python train.py --n_layer=11 --d_model=320 --n_experts=96 --experts_per_token=4 --d_expert=64 --d_shared_expert=0 --activation="xielu" --moe_layers=[0, 1, 2, 3, 4, 5, 6, 7, 8, 9, 10] --router_score="sigmoid" --normalize_top_k=true --routed_scale=2.0 --balance_loss=0.000291 --balance_bias=true --init_std_router=0.0208 --lr_router=0.000464 --vocab_size=8192 --norm="rmsnorm" --norm_eps=1e-06 --tie_embeddings=true --optimizer="adam_variant" --lr=0.000694 --beta1=0.9 --batch_tokens=32768 --seq_len=256 --train_tokens=265800000 --steps=8112 --dataset="wikipedia_en"
Below are experts of layer 8 (counted from 0) of a mixture-of-experts language model. Rows are named router (the router's row for the expert) and show model dimensions 0-79. Each number is 128 + 32 x the weight over its row's rms, rounded and kept within 0 to 255.
After each expert's rows: "comes after" lists some tokens at least twice as common just before its tokens as in all text; "gets" lists some tokens that make up at least twice as much of what it gets as of all text. This comes from a sample of Wikipedia text that the model never trained on. Tokens count by the router's weight.

# expert 61
router [164 146 131 167 142 162 123 112 108 177 138  88 155 115 116  90 149 120 114 149  98 144 172  97 158 128 143  64 106 126 138  63  96 122 182 138 161 129 145 151  90 136 139 128 196 148  94 104 134 117  82 110 123  90 112 131 174  97 196 149  97 101 153 173 112 100  13 119 133 124 124  61 205 148 140 127 175  71 122 106]
comes after: "0", "5", "8", "7", "6", "4"
gets: "0", "5", "8", "9", "4", "6"

# expert 34
router [120 141 120  75  83 187 201 113 122 133 135 144 166  57 130 120 102 143 114 153 137 175 156 106 167  99 154 107 128 130 107 154 136  94 150 112  77  99  81 150  59  81  65 114 139 121  77 108 140 161 127 152 157 167  88 159 169 121 143 126 120 127 149 128 106 113  85 169 168 101 119   0 193 149 174 149 143 122  92 103]
comes after: " ", "–", "1", " |", "2", "3"
gets: "0", "1", "3", "2", "4", "5"

# expert 71
router [120 103 104  43 190 173 178 152 145 175 130 118 145  79  58  96 119  55 104 110 113 116 132 149 129  83 126  87 118 135 119 113 168 115 129 140 121 173 115 195 109 117 129 177 131  90 131 151 140 144 117 165 125  83  84 137 164 167 156 131 131 170 188 137 160 134 128 163 134 122 161 108 241 125 152 182 148 105 106 126]
comes after: "\n", "0", ")", "3", "4", "5"
gets: " |", ";", "-", ":", "|", ");"

# expert 18
router [111 157 117 148 139  98 138  94 121 134 102 118 157 164  78  90 124 129 132  88 134 162 141 123 115 140 200  76 138 106 107 155 142  75 153 123 164 146 151 161  91 112 141 146 138 117 164 167 116 139 125 157 123 124 107 110 149 146 148 117 147  75 105 156 141 155  70 113 107 135 139  80 230 158 143 140 131 214 182  66]
comes after: "1", "2", "0", "8", "9", "7"
gets: "th", "y", " May", "7", "6", "5"

# expert 66
router [124 100 164  48 140 136 152  55  67 110 132 136 164  91 165 119  96  99 118 135  86 138 233  97 115 129 120 109 137 119  91  99 144 114 148 146 156 154 110 210 131  79 152 198 127 105 161 133 139 142 138 144 178  90 111  98 154 135 133 121 156 101 142 158 110 131  98 111 171  96 156 115 176 145 153 115 156 131 116 136]
comes after: ",", ".", " The", " that", " but", " and"
gets: " and", " which", " he", " that", " it", " who"

# expert 30
router [ 83  95 102 120 169 179 136  61 107 148 141 167 235  89 179 166  92 130 128 150 119 103 221  84 134 134 126 121 143  57 153 137 131 115 152 142 114  50  84 155 133 137 151 184 126 110  82  83 162 116 160 174 131 135 105 133 132 166 129 137  94 161 144 146 113 116 152 161 153 140 167  54  96 117 174 131 124 130 142 146]
comes after: " a", " the", " of", " an", " as", " is"
gets: " a", " A", " new", "A", " auto", " art"

# expert 75
router [134 108 166  78 126 137 131 112 137  86  93 139 173 108 130 117 132 113 159 110 120 182 126 101 122 112 198 148 129 153  99 173 152 132 149 158 132 118  63 195 116 159  97 135 114 100 141 144 123 100  82 192  93 119 130 140 189 113 154 145  97 133 163 145 125 120 183  81  87 110 108  73 226 164 164 166 134 107 140 113]
comes after: "-", ".", " \"", " (", "/", "–"
gets: "S", "D", "A", "E", "R", "B"

# expert 5
router [106 153 183  62 140 156 205 117 108 152 124 164 138 103 142 124 125 137 116 129  72 122 169 103 125 106 166 132 166 156 111 143 103 143 167  87 105 148 126 204 138  90 111 136 171 121 145 119 126 121 132 135 114 153 110 153 199 207 116 148 118 105 187  73 151 112  96 162 141 139 123  80 234  83 148 139 172 127 145  84]
comes after: "\n", ".", "==", ")", "|", " =="
gets: "\n", ".", "-", "–", ",", " He"

# expert 64
router [140 108 156 140 149 182 134 110 129 136 170 120 134 176 130  83  94  92 170 139 144 217 236 131 149 109 121 102  73 112 105 108 118  85 153 112 165  80 118 134  72 158 150 135 124 107 120 108 148  94  97 158 119 120 104 119 150 170 132 125 105 108 140 130 162 143 110 133 162 126 157 122 120 133 166 134 162 103 134 104]
comes after: " the", "ing", " his", " with", " their", " for"
gets: "s", " him", " them", " it", " her", " such"

# expert 6
router [ 96 119 131 102 162 110 135 120  66 125 146 141 158 143  85  87 122 134 120 142 160 168 178 127 120 100 166 120  89  87 122  82 143  81 155  88 160 117 122 171 124 115 132 139 126 104  57  80 114 153 108 181 141 118  77 171 157 121 137  88 124 171 124 105 133 130  66 125  90 173 153  13 249  99 174 132 137 143 172 125]
comes after: "1", " ", "9", "0", " (", "–"
gets: "1", "9", "8", " O", "0", "6"

# expert 10
router [124 163  99  92  96 111 141 114 123 145 127 128 160 140 130 126 103 109 146 137  89 170 155 135  86  65 147 109 125 125 107 137 124 147 132 143 115 140  99 233 121 117 142 191 129 137  95  85 119  98 150 169 169 128 122 135 139 116 146 120  91 125 127 145 165 128 131 140 171 115 154 100 180 156  89 154 153 145 140 137]
comes after: "2", "|", " (", ")", "(", ";"
gets: " ", " (", "–", "0", "\n", "1"

# expert 55
router [105 132 114  79 126 233  94 108 162  50 175 129 135 124 150  99  95 105 104 137 108 146 217 131 138  89 154 147 126 145 113  84 161  92 123 136 149  68 167 148 147  95 137 182  96 128  59 140 161 124  98 177 141 138 132 160 146 144 112 145 127 101 172 131 109 116  63 125 168 103 141  66 148 178 143 125 148 172 148 143]
comes after: " to", " he", " and", " also", " not", " who"
gets: "ing", "ed", " with", "d", " won", " made"

# expert 13
router [ 97  75 128 141 123 183 163 129  91  99 121 145 191  89 167  97  93 135 159 140 132 126 176 112 139 135 111 118 180 100 144 116 143 156 121 149 142 120 131 118  88 154 164 153 113  82 137 114 117 123 148 140 116  77 150 148 154 167 139 113 103  71 136 160 160 149  99 128 137 114 110  45 205 112  98  90 130 105 106 116]
comes after: " ", " de", " un", " c", " \"", " f"
gets: "2", "1", "s", "t", "ac", "w"

# expert 9
router [ 97  75 104  50 105  85 160  77  97 130 140 129 123 150 141 119 107 133 148 102 142 192 148 128 154 102 144 125 152 119 106 131 161 132 124 118 180 192 129 156 125 154 126 135 146 123  77 133 101 112 137 139 147 143  99 144 116 123 173 102 116 129 162 115 197 139 124 101 123  77 125 118 159 152 179 194 176  84 162 137]
comes after: "s", "4", "3", "6", "5", "7"
gets: ",", "),", " more", "\",", ";", "h"

# expert 45
router [132 120 146 113 164 200 124 118 114  83 141 105 150 143 119 132  97 166 111 153 100 159 104 122 120 155 162 131 141 135  81 132 196 106 124 122 127  25 135 192 100 124 118 130 155  63 121 101 111 148 160 145 128  88 131 174 172 153 168 149 109 160 151  61 128 146 122 114 130  93 180  44 197 148 122 142 132 156 108 133]
comes after: " \"", " (", "-", ":", "|", ";"
gets: " S", " B", " F", " L", " W", " P"

# expert 70
router [132 139 145  99 192 143 148  98 122 158 129 105 177  80 199 101 102 119  96  80 113 142 196 117  96  94 139 135  97 109 103  76 127 110 127 141 105 120  67 163 142 121 171 135 126 133  94 153 117  94 100 152 183 170 151 118 142 127 160 134  88  74 150 148 150  91  80 143 123 102 189  99 189  70 123 148 175  88 144 129]
comes after: "2", "1", "0", " the", "9", "|"
gets: "0", " ", "9", "–", " member", " Minister"

# expert 47
router [ 98 136 153 150 116 185 137  90 114 128 129 143 189 152 146  90  99 189 183 153 133 128 137 143  96 151 198 119 108 124  90 150 146  93 166 170 125 145 108 156 127 102  86 152 201 112  88 123 164 143 143 172 123 110 136 144 161 192 131 101 119 157 173 166 174 106 105 101 137 137 139  38 179 138 159 135 153 158 106 116]
comes after: " |", "-", "==", " (", "|", "==="
gets: " ", " S", " C", " E", " T", " P"

# expert 85
router [135 170 140 204 107 161 176 143 127 160 157 125 154 134 152 128 111 115 155 150 118 161  71 106 113 151 118 106 159 111  85 108 141 147 138 128 136  74 112 137 134 116 141 136 123  96 106 139 133 136 139 180 124 122  51 134 101 198 154 132 128 136 198 117 179 102 130 142 142 115 178  77 171 158 145 152 178 137 139 145]
comes after: " |", " the", " a", " and", " in", ":"
gets: " ", " $\\", "{\\", "\\", " debut", " \\"

# expert 20
router [ 95  67 156  72  99 131 121 121 123  65 166 147 132 183 146  94 110 118 106 184 102 149 200 114  77 150 139 130 160 143 117 113 166 102 153 132 142 140  77 227 141 140 149 152 136  93 192  93 116 132 119 125 179 119 120  81 180 163 133 130 136 139 175 101 152 133  93 160 152  84 159  93 194 107 193 152 130 144 123 105]
comes after: ".", ",", " The", "\n", "The", " that"
gets: " he", " He", " who", " It", "\n", " it"

# expert 35
router [159 160 110 160 109 151 147  86 100  86 148  94 179 148 159 166 128 103 140 202 106 136 154 114 135 169 114 127 119  86  96 133 162 100 215 126  89  61 117 229 153 147 120 131 122 124 155 143 134 128 186 121 144 125  84 126 209 142 168 143 132 147 149 186 155 108  74 126 134 128 175  27 175 143 134 131 156 186 166  80]
comes after: ".", "\n", ",", " The", " that", "The"
gets: " ", " The", "2", "The", "k", " This"

# expert 89
router [156 109 166 117 107 134 139  99  57 126 111 131 171 129  82 119 143 101 110 119  86 143 222 127 200  52 154 116 111 107 122 139 112 156 100 136 116 132 128 170 123 120 140 172 124 116  99 121  88 145 107 159 134  71 105  94 172 188 126  85 144  71 133 121 111 133 123 107 154 140 106 105 178 120 160 113 110 111 103 130]
comes after: " ", " in", " In", "In", " However", " this"
gets: " that", ",", "2", "1", " which", " where"

# expert 83
router [116 166 115  87 166 133 207 132 150  95 127 136 144  99 159  81 122  63 153 109  90 166 169 108 123 120 150 102 141 136 146 108 127 110 113 153 122 127 146 162 146 143  94 161 124  95  60 121 140 126 115 143 104  84 141 130 128 163 162 153  91 106 140 143 101 117  73 113 130 167 139   9 235 145 151 149 161 112 159 112]
comes after: " ", "1", "2", "–", " (", "3"
gets: "2", "1", "3", "4", "5", "6"

# expert 7
router [117 152 127 108 113 118 140  58 104 118 147 108 126 130 158 143 129 166 203 126  75 168 177 125  95 124 123 154 150 109 153 120 191 128 168 106 103 114 117 184 130 142 108 142 161 139 123 122 112 144 137 183 126 121  61 100 130 119 168 146 129 182 190 155 204  82  47  97 142  81 174  88 205 125 172 167 138 113 142 141]
comes after: "0", "9", "–", "8", " It", " de"
gets: ",", "1", "2", " was", ".", "fa"

# expert 24
router [173 111 116 128 113 140 178 116 103 160 115 127 154 107  81 141 111  72 131 120  95 153 255  83 158 112 196 135 160 104  96 130 115 144 112  96 102 126 137 225  96 146 117 175 139 126  87 163 139 136 124 112 100 137  93 105 177 191 150 133 108 108 142 141 160 149  58 134 122 131 163  77 195 119 151 134 120 127 100  77]
comes after: " the", "0", " in", " a", " first", "5"
gets: "%", " years", " time", " year", " season", " part"

# expert 90
router [133  98 137  84 183 207 148 132  96 106 149 113 174 106 138 119 131 111 107 110 112 142 166 178 163 108 114 104 112  72  76 138 137 156 135 129 182 121 160 207 135 122 119 120 123 120 160 115 111 123 101 118 124 127 127 128 167 134 123 146 130 131 147 121 130  66 123 107 132 122 130  98 167  85 176 148 127  90 150 139]
comes after: "\n", "0", "%", "3", "4", " —"
gets: " |", ";", "-", "|", ":", " •"

# expert 53
router [145 164 129 121 140 126 150 140  87 109 182  73 136 163 128 103 102  77  92 113 107 136 185 105 141 147 172  76 125 156 140 104 123  75 190 140  75  65 109 130 115 151 117 120 129 119  56 169 115 149 141 152 102  80  86  78 147  82 143  97 121 107 188 138 132 119  68  87 128  87 149  63 208 136 156 133 134 111 146 122]
comes after: "0", "1", "2", "9", "8", "5"
gets: "0", "9", "5", "8", "7", "6"